{"d_model": 256, "d_expert": 80, "activation": "bilinear", "router_score": "softmax", "normalize_top_k": false, "routed_scale": 1.0, "lr_router": 0.000518, "norm": "rmsnorm", "norm_eps": 1e-06, "lr": 0.00808, "seq_len": 512, "train_tokens": 403000000}
Below are experts of layer 3 (counted from 0) of a mixture-of-experts language model. Rows are named router (the router's row for the expert) and show model dimensions 0-255. Each number is 500 + 50 x the weight over its row's rms, rounded and kept within 0 to 999. Numbers have three digits each.
After each expert's rows: "comes before" lists some tokens at least twice as common just after its tokens as in all text; "comes after" lists some tokens at least twice as common just before its tokens as in all text. This comes from a sample of Wikipedia text that the model never trained on. Tokens count by the router's weight.

# expert 18
router:487525425566563493557539473560512500434504522580454586540583592548506432597568502415529437516479482485519423459531488512558486417501435481440555438454418442498455447576501462452476540512550472535530489475468509542516494474488499504606510557493564497574506487491471508485615604498437509447489430498441484465492537490561469616485496504556574548519542480468594519505520379443433462591477532491523440472525516487520540490556523521510547527475462444485450447518582567451440462581394519508462528488610471574534419606455453503513587473458496455422569432548492549527459558547494445514428470496546474455499548520431564543437449457529529574564404435578601594538482540413447458475508454543393473484470483412479498562471552426438477460573530437502406489487509497520464467496586545
comes before: "0", "1", "2", "s", "6", "5"
comes after: "2", "0", "9", "3", "5", " early"

# expert 12
router:509484516596567515536520436461486508567464541482481423546475441536445538547560503433546477565466399501537514515559527445415466568466463534461479560535465421481587452548551422401470485515592540559590563566459428460475484602484451449498408477460421453446500456517596515419444420568475473513614514556578552516572550515437511466445521443500456466477527486494491579551503463499575433418494425533507469464444503469531475576449554508530486612520562462539499491577516578397434491494484562458578563532569507496421508555464515519407527587479533465524517459481581489494538458461433511585406491491559525437459504533527495452469396596456461509489512525543536469566569571568509492479512501530531554540529616528495573442508422541494465489541434561552538486579504418425464456529522538
comes before: " ", " The", " He", " In", " It", " A"
comes after: " No", " c", " Dr", " W", " St", ".m"

# expert 46
router:406468477533478575476530507467462475492530396467399442577504533524406489550513473481402436507482545447530483476509538478554599447579448472416545588486527413472423491500466480535534556614609510525512563511473553534504480469516471520553578548463578482536568520563478578480547568464546487537399560551504529508573579485550497550492502452588590506506531438489560382523512474504470416477462503485518518520423449511497521484405500453463523497470527532537440446509517474504522512498507531447515559603555504535601504426568474550561447491528577461380581450447472459526544529533629469482425522478547513505518418505476571506426443499409478438602429490471560501491500551498551477438458398482480586560561538507564429491488429523523520486490474554474416472424466495522520431414385462
comes before: "0", "°", "1", "5", "7", "8"
comes after: " ", "1", "-", "°", " US", "″N"

# expert 104
router:461434473585582523598556469460419491578484572459487485548494570589434553573430461487508430571450476580517404582460531500425458536497461538504474593496522502504452538509490510454469497447447507533418511560481502526501527568510467433538473532435448451446558525454519410522516519468485539512534532470583470499529480440554419411496490501514526493522532482562563412539532492511572471490476456525589453530466551451409539434500604519480497482530535468427533428450517526527428457450472497487406565557568495530446506475530510507517490473469466458433577496497560526524577482449503463555579441580458422558549401561563470565436546556435456544413498516535460423554455486382511505465440546489552521534587584464538439522546518438599494461583550417538488418565438452626517403554503447
comes before: "8", "7", "′", "°", "9", ":"
comes after: "1", " ", " |", "9", "″N", " N"

# expert 119
router:465475431576542475521477455463479458519478480432388525570491490561518471525447415451440533558399502537483394577485497430561556442505535567497436571489484575509505485448543534501453451528529470557522593504556528503511449447625540540562468573500411490555519566500499504492494431423426446521467509515529432500429572457422457387592529471482536462407472393542594540576485535463515489464486531548483474422481531448533490445498443540512420545505461431489527490567509421497511486539437569460462547514556555571432550482495566544522437522460471420539406517540527446434499505490532484565416476520592445611513483548528460388465472553550535449539477500576529468462492517518511457516515491591514570563553547457447471577552376574458473510438605497524466437515539394522500457442484544
comes before: "1", ":", "2", "3", "4", "//"
comes after: "age", ":", "aged", "°N", "-", " /"

# expert 116
router:449571528563502579556544609479506537512581497396515545554396431436492506550490457437470444528400477439601437481458534495496430529517572513487517505414547421514435524436433427387532399532468533418513454512471478534497558441461453557536538462551477540458500449550445455543516557392506563503583507488501477543540519598572447500474494451449464490493391500453576551535525491446416557565515458518566498556566522519517523543473486538460549540544512442456577437605519426514480559552557522401451522506447538449478452447509499504535463589599512569460572457492546519479506575500543472557486546492406407466474546458503427507403465458477452604435475435480542476461561525401474509453436420519556554615501546550502494518464515494533513480464526534466439504406504479457523505496540433
comes before: "2", "9", "1", "-", "|", " Preceded"
comes after: "1", "In", " ", "\n", " in", " Player"

# expert 17
router:532483489584531560508485465378484477508471475459566417552526501441548450454558542476546510554524424588575462533496554580520477547470519532541481452411497496518419445473568508586419474474452582485474481519458452547422508400577491514562508516542440556513487514419544569475562579489475504605537550468505458546415489440539488456456497503516528501496446465539498565622476436459485535481413431585541510580455434474470488583526549625490510515507474529531571498489607467498512539526424505472500523551550579517510567581480485420426540532465503519471493442591538569506473425560406526593500563442536444399426533469519480500475502543521465583561519449569441488558487524523572467423437454589513508417441544505585565508507546512449501598521429434434558454533541469555448589479533477
comes before: " ", " Animalia", " born", " \"", " Born", " October"
comes after: " Born", " Released", "\n", " Died", " Starring", " by"

# expert 56
router:481491461558515556532464453558470534515510504491501543508554424473556502530495516420377446592423459402484450577494453503493414494567528467461479584455474414521415437551403509440402434546560512581535460532458477471483594483412527543552572494485516498535483408569555409475515466492455490549528526448506479578462487472513445558460425509439533607457477521452475534419496397439509412474580474500566458481468535598588591489574508456508496488622532441448554452520510499406509410536490478476514595524542540536459401482506479504580442477542494526580533485525584502525486480591459493521462501494568434562457537533583443513603477478567487541553488457521523435509571493481432480484499437485568472490419440480593427508561577470568506420531521493544460456466515562507562472535544438
comes before: "1", "0", "2", " /", "9", "3"
comes after: "2", "|", " ", ":", "″W", "″E"

# expert 92
router:482473481421550571575547611518515389445523486486381499574468474580563499566443465446454466578427480458534462545514542449514503546453552533508520558455393414495380462443478493466468491527577457515518491531517566540406533464426440546522465479534458479565422428474478473468495505455447445436458527484498471556493541431552522556565457446446490524501481485488497569454599427490514495501501430511414420403550584576528443506507536414417501565435619433505541497549458514426469420500452453463450529534561584433524544525573563457561378497526598491426494426549474467525485486531506517505583500513452525491505544464510562551518532538523582546443567503533463516562559543510514455498479522490458516511500508471499469613561414521561579487452509511507476588453493518518534433530621404
comes before: "2", "1", "3", "4", "5", "6"
comes after: ",", "|", " on", "-", ".", ":"

# expert 112
router:373412490525411521540512430511369443552447485448489509546409462467520521438456475535514485492409529550609442513542494495514471542435540465574460534508388471471523491445477432584453418560463455478419453521453461491484521425452507540528447459472512589479491540578554429516533532523428539476589466529521533522537522533527501540516515523554602450587482574491536479626513508479431497478567474462431498443440482460469447528442524499498434475487440504597558481513591556565551504543496598380543533459498514484461467481552615450488442508505412509427592436481498510542442466547528547554476512506529443450428574555437569413408501552539461461550445446532448483578499423507550556511503541500505432477444574532537550393577559495495519419529406453520500519456533443510519555522516526
comes before: "0", "9", " States", ":", " Kingdom", "8"
comes after: " ", " Country", "-", " (", " for", " Language"

# expert 102
router:416458540522474452534573513458498442580470397496471498534428433509520457526518589479452451465590457409559491502485494575527567459459497427421552523440458466462527488505480434448509462439560487495518460503536582479457419500492519482483432503568518413543437534443522501458489572510515452553567475445378537583565410516459514513431487536557494506531420562487399482595555434410475434481425510560413420452497484554506577503573425431438475509540550519472553564566612462489461447502438435481495563461536444458535512479503457557485465413558500552486542490499461473477591517539573461466580454406402471533495420459549536486567496414427465538488483528457423560476508489507519493535464442527530458532455547572486477485488602458588437446539517414614418462519516590577522496522493512
comes before: " |", ",", "–", "issance", "\n", " ("
comes after: "1", "on", "2", " Win", " Loss", " Hel"

# expert 85
router:570513394497436473450496497463600542415483416432496505468465448494445589599419569495552402497561567470544542465492522508505500495483548560453538448440559529495515439449478534562576417477477503425492412457585494516493543441553496584583561444512506542537459435580473606438576487578471403424460501501551470463517481556407539492561533566459575566466440548499423553612585500406491555418505509467499569539461490448471562490523442461430519493480482478505521487517606550497501441462528529459438440472411524545483470540533504393530433522527541518537553414448474490424490429443455546515475482457511462567423492457474474486593517513493560438569434496507516468456461404485496486423483555518461552523430526504462564491550550459569411490511547508573524545423470499541554526574520415
comes before: "==\n", " also", " ==\n", " the", "==\n\n", " been"
comes after: "See", " such", " See", "==", " also", ","

# expert 19
router:444441521575571527488386468540443518526545545521436464463425430460543575535479581553449510551548566488498452515471555448443496558567605598512512459429529480521461486543600557493544456486498523578531462482493596445495497547447533491580515479420470510538531474508513483470521489542487462521394433538475491426407463410485517437510568509468434492486499412535502514383452528524523554464452576511495527453570525400534480503591407455557543534434476489554417395569409479489527449552504460594483509426485485439452440396412434476583441411571573603540538501569519536462517588489478503499505508456530473466525511531500493588481473476517593515570504547540442391454484502543395499474569422525509533532512545460469451433508550521479506502507566488498515517482475540447398415452576480
comes before: ",", " of", "ing", " and", "==\n\n", ":"
comes after: " b", " B", " w", " W", "B", "-b"

# expert 111
router:475494516533530517578574496547505477543472507504545471550477500445492437580572487397458451531473509537528425495495487473500517542438555454435450469429454464501434560384451479404480461466543528535569540478474562492471507574484534409521521519462475402486508486572479436470572546378490524427492567364463506539619484518529457480544465430513514498444448482475588430524580369410462449511434458536471503454479599482499543523532548460487581551454567478461517495629495566536592493558488559456446598607516532540531475526544596513544438543461474489439555515414565582510581469481443439517487503471436458583516449489423510452471521562522449519498545458519455408567524447468457421462518459562524482489438496455545545504483464431469546406441553469455438450522567463530593477557481497
comes before: "|", "-", "',", " School", "=", "3"
comes after: "9", "\n", " University", "3", "6", "4"

# expert 78
router:514530518518555512452570486497422490569527539514402463521567445558407447479455512465503462462421495450508486522587390528396493592474554460402400560557470479532532429474572441476458467527523543560580605462454421473476474523401505468502458514594554466541482541516464492640549466478491524447444551476476506573413573486569400577396507454467488494427396515537581499561479513397470538415461519545448538491558556469450539484488488449394471578473516546499475496489585568558560523494457591427510484496553538479584433530533509409484443502486513528528535508420502496521603458436516461533485467500465491449486501501454430546480585518530467519488489490489527436592595459453433499455579537445457489495523539459529471423531485491466556456438547551490453423469593502455590523460502497
comes before: "0", "3", "4", "5", "6", "2"
comes after: "0", " D", " Tr", " d", "See", " lived"

# expert 14
router:498525452508413444442519495508564510471452561551555483513508526499472544441540526571386452511547556424474476482596531435479488435520517524584473447480561507467488495413571408461465408439428466516458427438551430465542484517502527469512518486457510468484487505516571475485531526494519470509460560567574533565576429522439617567514536442508477599484490472511509515582559598448452557438569544477555547544514512455597567388581448444472517529569514482465559552511490420445493499551482513530486533561454516516467482501525476411370573409439522469581545536554562498428592493475400438512589533483605480538417423473519442572530533470548580528477574498456438533441490433459477492477503480394459467413440458437424519445478472540452462520472490439497522466374440445517496459522488549
comes before: " been", " a", " not", " to", " the", " an"
comes after: " has", " had", " also", " have", " not", " and"

# expert 86
router:458459574525530534471510472604435527596439502478507433512465420458512497506454379449458441534492510453560446519547439506400478514494518529455509490507540463483428584488511440468585457422548485510512530518455597588481605550393426544472447562527451542400503494584495465562544555460454506527546510497526484478531502475604416528567527475455529464494536525491454514469494544447498606521485407590438487455448380509464574480550552493471464555540504526570574519559527512546475413417526531424544582453511485535533460515578566410494402477485455574549517479481548588546567561496560510585446544509588507517518486453492541435477551476537458523500537512535443505565496485389512405441426468555600486510489493433558529471516503517430506517539460369508464461565549541562605488480439485
comes before: " ", "2", "1", " /", " well", " a"
comes after: ")", "|", " |", " Awards", " to", " medal"

# expert 37
router:452483488490476559549565458560479428534559483494494551519515462477533564488501460472438493551481496490507412478442591498545496536447593505393493455396573481509501534431513478544444409499553562579548415500399472546517513579417449464535553506490503469479525475511383416544469487498495561547471581424514553555565418545542452465489513563460560459429472549493466438506536440470592486466423481557498574367491549478511562496487580432477519583405515454505503485485567548434436495511431508546434516584591524502437450469450512460448466446514500461525532505471553609574515399513535470416549535462551438500528480556501550486488428549548415482442424436476532484569492370527500541533424409516499561421526558555525443496584460431548520516575497549452440433526439460493488467508538410
comes before: " |", " |\n", ":", " (", "°N", ";"
comes after: "1", "3", "4", " South", " V", " North"

# expert 39
router:537426442574444498561539503414462543506529507514523504499460487516558479536446538437493424565507465510572446412469515532533476546417413379505456500465453520545516459489544513448470427513437527533463524406569512579423462501409488569424461487521461535551500576514467471493426484491414482483553511512489526463514427477561477546486486482508561455548458428544478479537470488415539435523572492527424419435492447617525457584529536498570484538536394553411551473574553524494495485473379509389469521553500525441621454500556472534480487497484519486457548582473572547455513482477430360579486371402555471473449484527533563427500418519464547597558553498556528492467508623519488575515515475528462470430454510503589521504562445460526546587455556574579501493532491495513522531501535415
comes before: "2", "1", "0", "9", " Genus", "8"
comes after: " ", " January", " May", " October", " November", " April"

# expert 98
router:418483450482563476546581434585476489520441539530501519500424458466400499474520496450451428606491474440445422451559524478472543569494514492471405553444451450531452475460466513381484447453562602551469545497388532452462581459408607465504455452491480543483569547514462418552490492440490523507560559438564497509582479562482428522447467589459466472499491501467541529527493426379533521497445469512544497504503450511585527569476526467528418565504536503466444461545450551416548531466475602422517549529560514488526490541460562540539472551459451445489599524487620445539498446596534460552532509405481414472561405480477496441541446536542457526413489549494490422566602458446556418491546477437524474551468495609532519492540550538511505502520502457438429458493560488567546440529500411
comes before: " ", " of", " /", "-", "9", "8"
comes after: "1", " at", " High", " /", "3", "4"

# expert 38
router:452511518503480554545558507527523508630466540502468424608436512416431443428519428447468388522433465517575406512532477490444495540457511454574479484528523512500418515506534423495479460368404437506495534516422501506501428475464519558488479487490418501525486471554478482550445592505469583486514557466566465542527462576497365480460489519512568451502391599551441540507574502516476531460457492526406444556498495441455503454535527491493455551515542453573575491584457475413505457523491489444437569507467496563538456584553602454547524451562422628519534504518533535380533455553458567561468460520453472491503544508447500461451493572408452541439509457508518493541568500460434425477410524572541493522516525438472475504507445408430382504513526577540533550535465459516563486462595528
comes before: "0", "1", "2", ")", "9", " -"
comes after: "2", "\n", " (", ")", ")\n", "."

# expert 16
router:450499518488518591611532507571516444580554425585454471504444509550467436514477599453423453540445452454457452510508528532439577562499521492452472513482514467478474449463489406442486542445585433523569592520499489475503470480517499515431504470506419470470405428571403495574575517466460484438502549468498493477507431499583491438535501489443511447608433547517540532438621400381521480499406475410522463490467485532553571543475573430574487571485498427468520422592517451519435443530471503536493591536513556490461555478485637515561396523484514546504463417519577520551496424528468496456464387547500490486448501528516518506545495473566485525482517528570489487517553440432552465444421372479475557535557583454498418547556489534515569445471519510528489494450468529602476525547429458
comes before: ")\n", "–", "\n", "0", ")", "),"
comes after: "0", "9", "8", "5", "7", "3"

# expert 5
router:476515555608501515582489542547503457538503561495478492568403522478487484393543457537474393571477580493582473520474578422562520625536447401509523435458464531377501566477535565531511515445526442532500505416535533504620506575512554518464508407541542469469505436454420415534509531588488538437506572445487454610597494459445553423543478539490531492489515525539435503401516553552526438446475486577484402438584519454480531478612479437459495575505505521568477493559467506460518457458465493531477548513576532505484457477424594512587496495522459543514517398511477539515429475564583453485499520426445490441479513469465428576603556493518459422423458435502446584464475435433514538511482568544475580512436517452573468436526446420466527472543519455502476459530450552501464466482531513
comes before: " |", " |\n", "%", "°N", "\n", "-"
comes after: "%", "6", "7", "4", "8", "0"

# expert 67
router:506515531576514568516448396544472453559491514428486422575438544612414572528518512423507473505439444550467441521477494500504496519570474544536543502492511515480569421477551510444518511480446526463466486516493514553485404531510538435529533429407440410400432510443500469534540483596518390515509522507420464492540478463451490524450471537530466438475497489575535534615529518539495453440511533540551581437506507477431520448593538467455463554510473564549481594488458448535554435508518554390523572521557569604427430540462550459552544487497478497577464520548484466384543450432547453581489550453497439596458455533480488473406488495499530556479456526526419488563502553438529398485575569560511481501431494472468614456493602472549514468494500436550556524587378458560566447544450550
comes before: " |", " |\n", ":", "==\n", "\n", "==\n\n"
comes after: " |", "==", "-", "Personal", " Total", " Notes"

# expert 21
router:522470550544560429533535504505529570495417539426449570521434527485460429507514413461430454578509461440492486459515438548518489600378463493479491477502540589491510519464538536443450439550471546432514467498500487439588504517520449486539543495553494570464587507523533486481556463411541573513553515568571594475517483528443437464418473458458530547477506615488518586521534536508490543508577420538465529562455449586535537459428488409464420527455500424483421624593475589558538548476567477455517547442482584564551416525502521449602477583530536528462504481524554497451458559563503397474515543545437465540452493401445576532486401471549470521477521447500491497579535548506526442469518461581579479533482542506587552500507467444565513456375536448483423470502432501453577469576561480
comes before: "-", "|", "==", "The", "===", "|---|---|\n"
comes after: "|", "6", "8", " information", "4", "3"

# expert 89
router:566488491484360490388427427491579512499502375467531493505524547555504470469476555447437498529599504506435540423511559526521553486521476606554548455587545534581436553568535471613444497484474562450510498442572585498568550453461522547514557462489606503460426495478485565453449508542564474594574478525510414514434514555459450494530542595541495534506572484566454432530379548495447435475484603535542556509529510438547464448527448552491512462421482559553539477465512544499534550431429496504526508482489471524411470480536487511526620522480515430439483553541498516451449519473418454465478523478411479524475463515556545454516464370465540422476578535581444435544479530515489588513494537535486427508537448496444485448433527489398547554513555535534576514460514490548513538450433621
comes before: " by", " to", " in", " on", " as", " with"
comes after: " was", " is", " be", " were", " been", " are"

# expert 63
router:471421490522490548531571444588475535478531541425469485517474544515446527430463475489550476477447449549441438498613498542601561539594554406465490435453573574481557458539500611542514604419534493503543484480523489505513618507458434589541436513581514545505563436492521486557576461415562511483509430450470486549506532506440466509487551527500472470457602500475480479475481544483437538464450454571487497432468476376584429481488470458478466541471573449499389547469425533503569490485442587501548411432574584523416448461516546514551465507501544487492554481480449555472498490544542539567542563405489564531509515458513524525462502489499516537433402519553522605503566541524487485519448523435553507506444485513603414422610452437476515470529509447550555493600500384404583474482533482
comes before: " the", " ", " a", " his", " to", " this"
comes after: "0", ".\n\n", " in", " In", ".", ")."

# expert 9
router:489535406530559570530581478566491539496416510413426536523489488487523597522489566474547471609540535506492504490543571538478548488577539450479506586501365533505435493422480401442504499533423550560554596534454482456507533562472449540542534530445415449493440506537534455566567471500476526469470504487557567460504449428569463444513434531579609565518578529515601484499532456493487475475418509531514567420488574576420563483480568480462552551490568406495596416496544530490490549497465429463452556603536586520493467546434470550561530489468496519479548521488457505470513542583488461513588450575533431540445466426531581476439466595482455516524506431552563476531484487428511386474498558581585594543436513468620454523532518507535530486477543528505577470472554484449560492517529451
comes before: "9", "8", "7", "6", "5", "4"
comes after: "1", " which", "born", " as", " late", " who"

# expert 99
router:445499435603478574595538426606537482527423458457508479531494503382540569553562489506579493524441500509432443542534505509479516496542496486414514584576564440467407525439522478436442469474478461489522510574504563484461525419472492535565490363505508463456548454576570534554575492463400519497486495472502543567494566458525519512542549419435460467468500449506582510539483471490453517431411433543464423496440498573542458493514569546484497508518502561495504440488582608469546444429512505398542559506530520496447510554603485459518397639493458456453559548488522504445512415496448419512469481531480528605572468472497533406497488616462456483588533537605513427578491482437489458450508538505539482536453542589542529499526576509499573428530432497497472424533541407516543456456511535
comes before: ":", ".", " |", "0", "5", " by"
comes after: " ", " |", " (", " at", " the", "Scientific"

# expert 108
router:562457576516468456576460536593518571434441459435522507490582525488454603445606463564411577603517509458493408567440565571523487517493387477503530482448472516530478552580444531465555526512569492576490483478500599452609513460455534439473521461483459433409462541462502468443459437515441517563523519532501509460521453544538561492407566585514419556445458426542482453459556512553480483459487529509520476470454543514528404544512536559550511471443426445461503491479449599518517505468513520434515420521582537557485441475456423567572522537557569542447502442456524520500459485528505447524520503467554448502514618400505490431588505456440522576455477417415518534534543484486460568557550464432556576514473500535479452409565486523449444604531450587540552575486514468509388457516528478
comes before: ",", " of", ".", " after", " in", " later"
comes after: " a", " his", " two", " one", " her", " three"

# expert 48
router:484468439620498549566511519596448471539487459511549539573434516519468416530540576503422502549516564530471416568496549493495559584419510476395469498446454436421493506538510387396532518451462592612572524512486478492538413556419519489558462542440396371535442508473494552514474562513445493470442455467481528515491508459533549465386423526539498565417517483568556507534532477498538453465484401485480469499598440535523467478497510389407554528421566456505539559494485464468599473514557483520487519551553511581514545486563503586503482434533558489462544401494557520491562492400469386562526478477484379530516549546390525512552493566483531568484500475464458377544512527534488571563550414474461502508519461494490536491460544526467478524449461578515527495449474496563556535540520490
comes before: " ", ")\n", ")", " (", "–", "==\n"
comes after: " |", " to", "0", "9", "6", " −"

# expert 101
router:416438536461481525534599482441540560481500456500580458436519518508495410557460422494488470494468524464539496450597560563544532560500562385469514456434508531548496524508484439390515584470512450562531576506424410505568490567527420498522495493561456566489587447511487564460513558466451589443560472425481484569537483521547412484542404474591526594470489562404544482584513547401534589501448422515503429556508488596527527581506570468507518565411472489485473450529454523508451480556557515361453504501522538501586578422529506492463389554531448536507441480448569500497483445523473536527460468531504512456473451493561436535491467550559439549475499516543557403504531546473437421480450505533574424564436466549485480589577441522578441450546422537528550474503511518495497491594462510
comes before: "2", "9", "1", "on", "ortun", "urt"
comes after: " (", " John", " Al", " In", "In", " in"

# expert 123
router:544462535573608546530549513506469473509460423600525407570500435506426437520448551472597484459428445466520456530414469567396605511528477505482507499454493463510435398514442434496448529442547517430482558570445470465475437498447501518552458429483537403539550440501476510549506568461431493594530512467429532615520547444498439458453376571539533506554492538522443504484478433540454454405440495450525512503514562570467518416476583452481560553528496525451549559532596562466514556525478576451495576586532439457584491401534546455508407463461443569496540501530436470462433485553461447448497466422464561509574493513484589552522464557500484457509485525555393505502457499475448541520504508470570516445455404554561399452483511557533477495520454585408528494555475473485544447448478516
comes before: " |\n", ",", ".", "″N", "′", "″W"
comes after: "2", "1", "3", "4", "5", "au"

# expert 30
router:429494530488585516484562483543465456610567568446573535508463521514482514552512460475529456543494491449533452516411402414487542519479492439504441429457474455486554460464505437567413496484575490523565517486456500469512577524436545509498482579491525501438477486561531523575463496472505512539505514467448456604462473484400449525445439443612566479515439511398529430426481407543598498446465469566451435454469532496511440550577547559519491556479552472491493508652450496537472472472427478426592463556487529538535492552486564467555423514565456439404476374549533442395433485583530383561482525443464433441517480508498589418461450504525526411457508467516561454528546453536530457553457522486400577471524576536519506423543376553489554498498520477463478482581541469463530499501467551
comes before: "0", "5", "3", "4", "6", "9"
comes after: ".", ":", "′", "9", "0", " L"

# expert 80
router:461502574495524510580537446496520474602578514503559546499512459475464469509516386533529466590567484469498402533577455489441470481478402448484407576545486451409495447534522477482557497538529475526463432505457429434553414486540444491558482450577454557604455486532486524465439533513512536593498409501458551558553518626447520518528555477519525540517390537539455451558574510449473493421497464587383441502554540498555517577479568516417518488438490420525604514512497490532565499420484470477562493501521440419472481477533565506457403469592399496510456406551471601522480427577477532537490424425527473460534559495477560540623559507531501536495464481529455447510558550494471553564542456579508512456486529591503449501457616431438474541468458565497509544504459528478459478488593543
comes before: " ", "2", "1", " of", "–", " name"
comes after: "|", "\n", " |\n", ")\n", " on", " "

# expert 10
router:590541553556556519527516492482527518518549491439598525452536464457529569598567443474549557553476535445487418629396558516577498456472481481473530481527503584469449588427517456618462466532520527508478544613556524542460518505575432470495561461532554491511447491509470524543503551508490486451524539516572543578569492582510460438627483600521562502443452489486390485503560446521512449485476506437416453539445525473437492440495532437599564496450467501507596451466511576527478445447559452551469408510516494483515488513521427453484483487534536533513526494432462520500498427549404533490557637536519509427519467456552541500540519545429462484531485520476553551525391488450413465517487438546490494483481483463435416567449571441624518453544497604585439506535430478569426495591493546
comes before: " as", " of", " the", " with", " to", " known"
comes after: ",", " (", "),", " such", "\",", "und"

# expert 96
router:368515507592540495640593477683514473517507548423531464551405459410536445520467524463525404588498525449467439534533499467492493595409520421502468526432461508485419534460446469432474446555570488598564544527494551485472528421460490547477438461535482486436531443505512462476560434402527464444452488429455584566526556510544448513467501504442501446515497519462529483533572388382474461486426465567444462459479546505561555503560568512463498558477529459511506491498512556451478484553447540415470600523622511511498492540485541449484427612450410513494585515483552534460579467521473467558533445520404437449559514468505453402504522504570467474496468451556439508594529499478493451498552466535581545486449526463530519583521486461541529439463530506492496510504543533474591540524478472
comes before: "0", "9", "1", "2", "8", "("
comes after: " ", " the", "3", "5", "6", "2"

# expert 79
router:508505417600533506522472485425493519436477560484427474427565512583463475498480480534526537582465502436451439553532529371499441556469425567578406637426414428622527440401564536504522468602504601551467547459534504453471532540458516508587527461494497428509617598543554510505516521468462446488535504512469504425407479533463546629522459505510486526590510520521485454451462498424568550570556438500478535502546512545517516469437448542521445548563401522446486452512455459449424507510513560403604543559442446483546490486430467543548523438497537496495489548562501382445515448561407470545462456466488485492502467443475539514485437463476558503461577508538448465442558573502557476511468541472494446540542483486453558466516444542402545545447525503527458401494555506470532434508443484
comes before: "-", "1", "2", "4", "the", " Kingdom"
comes after: " a", " Sh", " /", "\n", " an", " W"

# expert 82
router:485447474523509530484477526557525449400546483572550399509418479501441519478567492529493504488477550439462437476444511474512491499442521482451470578525412430536525512459505407451525488524528487490556561427475526492509446595526418441501547503508452425437572540487559467531498500567526479399443473536528590546505522505588568583495516487537443481547491511490499391510581460508511463519428498539431594585598479538413481530481517498544560474455552524482506492508471536454581554574555496392583429442495557449452504540508535459460453454561491544504461516550553545480425451480560406467517536511547550446560449567393577519538452443433556426437478567471441426417472499433516541550503379581442503510527429455579474421436484528445515474498443573479509553368519523410569604429479489
comes before: " |", ",", ";", " (", "\n", ")"
comes after: "–", " K", "ath", " R", "2", "0"

# expert 58
router:595495487514527509467488469492480556417499574434530452391549472605487586573606394411479588559532528462406572529510554512527526433565463492492538410519582621512562506481578513585545506495494555576543546516574472506584544487573520473526552506488527498466487508487502508509490503525499421450502447513570528445554491466399480519481502477585526558442533470455459427447547584492609542568532551526595540577570527496528426520539563443430443481538514529473490566459479494529456511411567565536523493483512588542547467531520414439417582509502444408431545444514502489504564489513416599496605558515574450483536475427573549425459555530470474456517596471503525559422488525529505505474482519501499478509448456500466555541432541517496503510427526503556475500591440437467409520541456585
comes before: " of", " as", " to", " a", " the", " was"
comes after: ",", " as", " but", " is", " not", " was"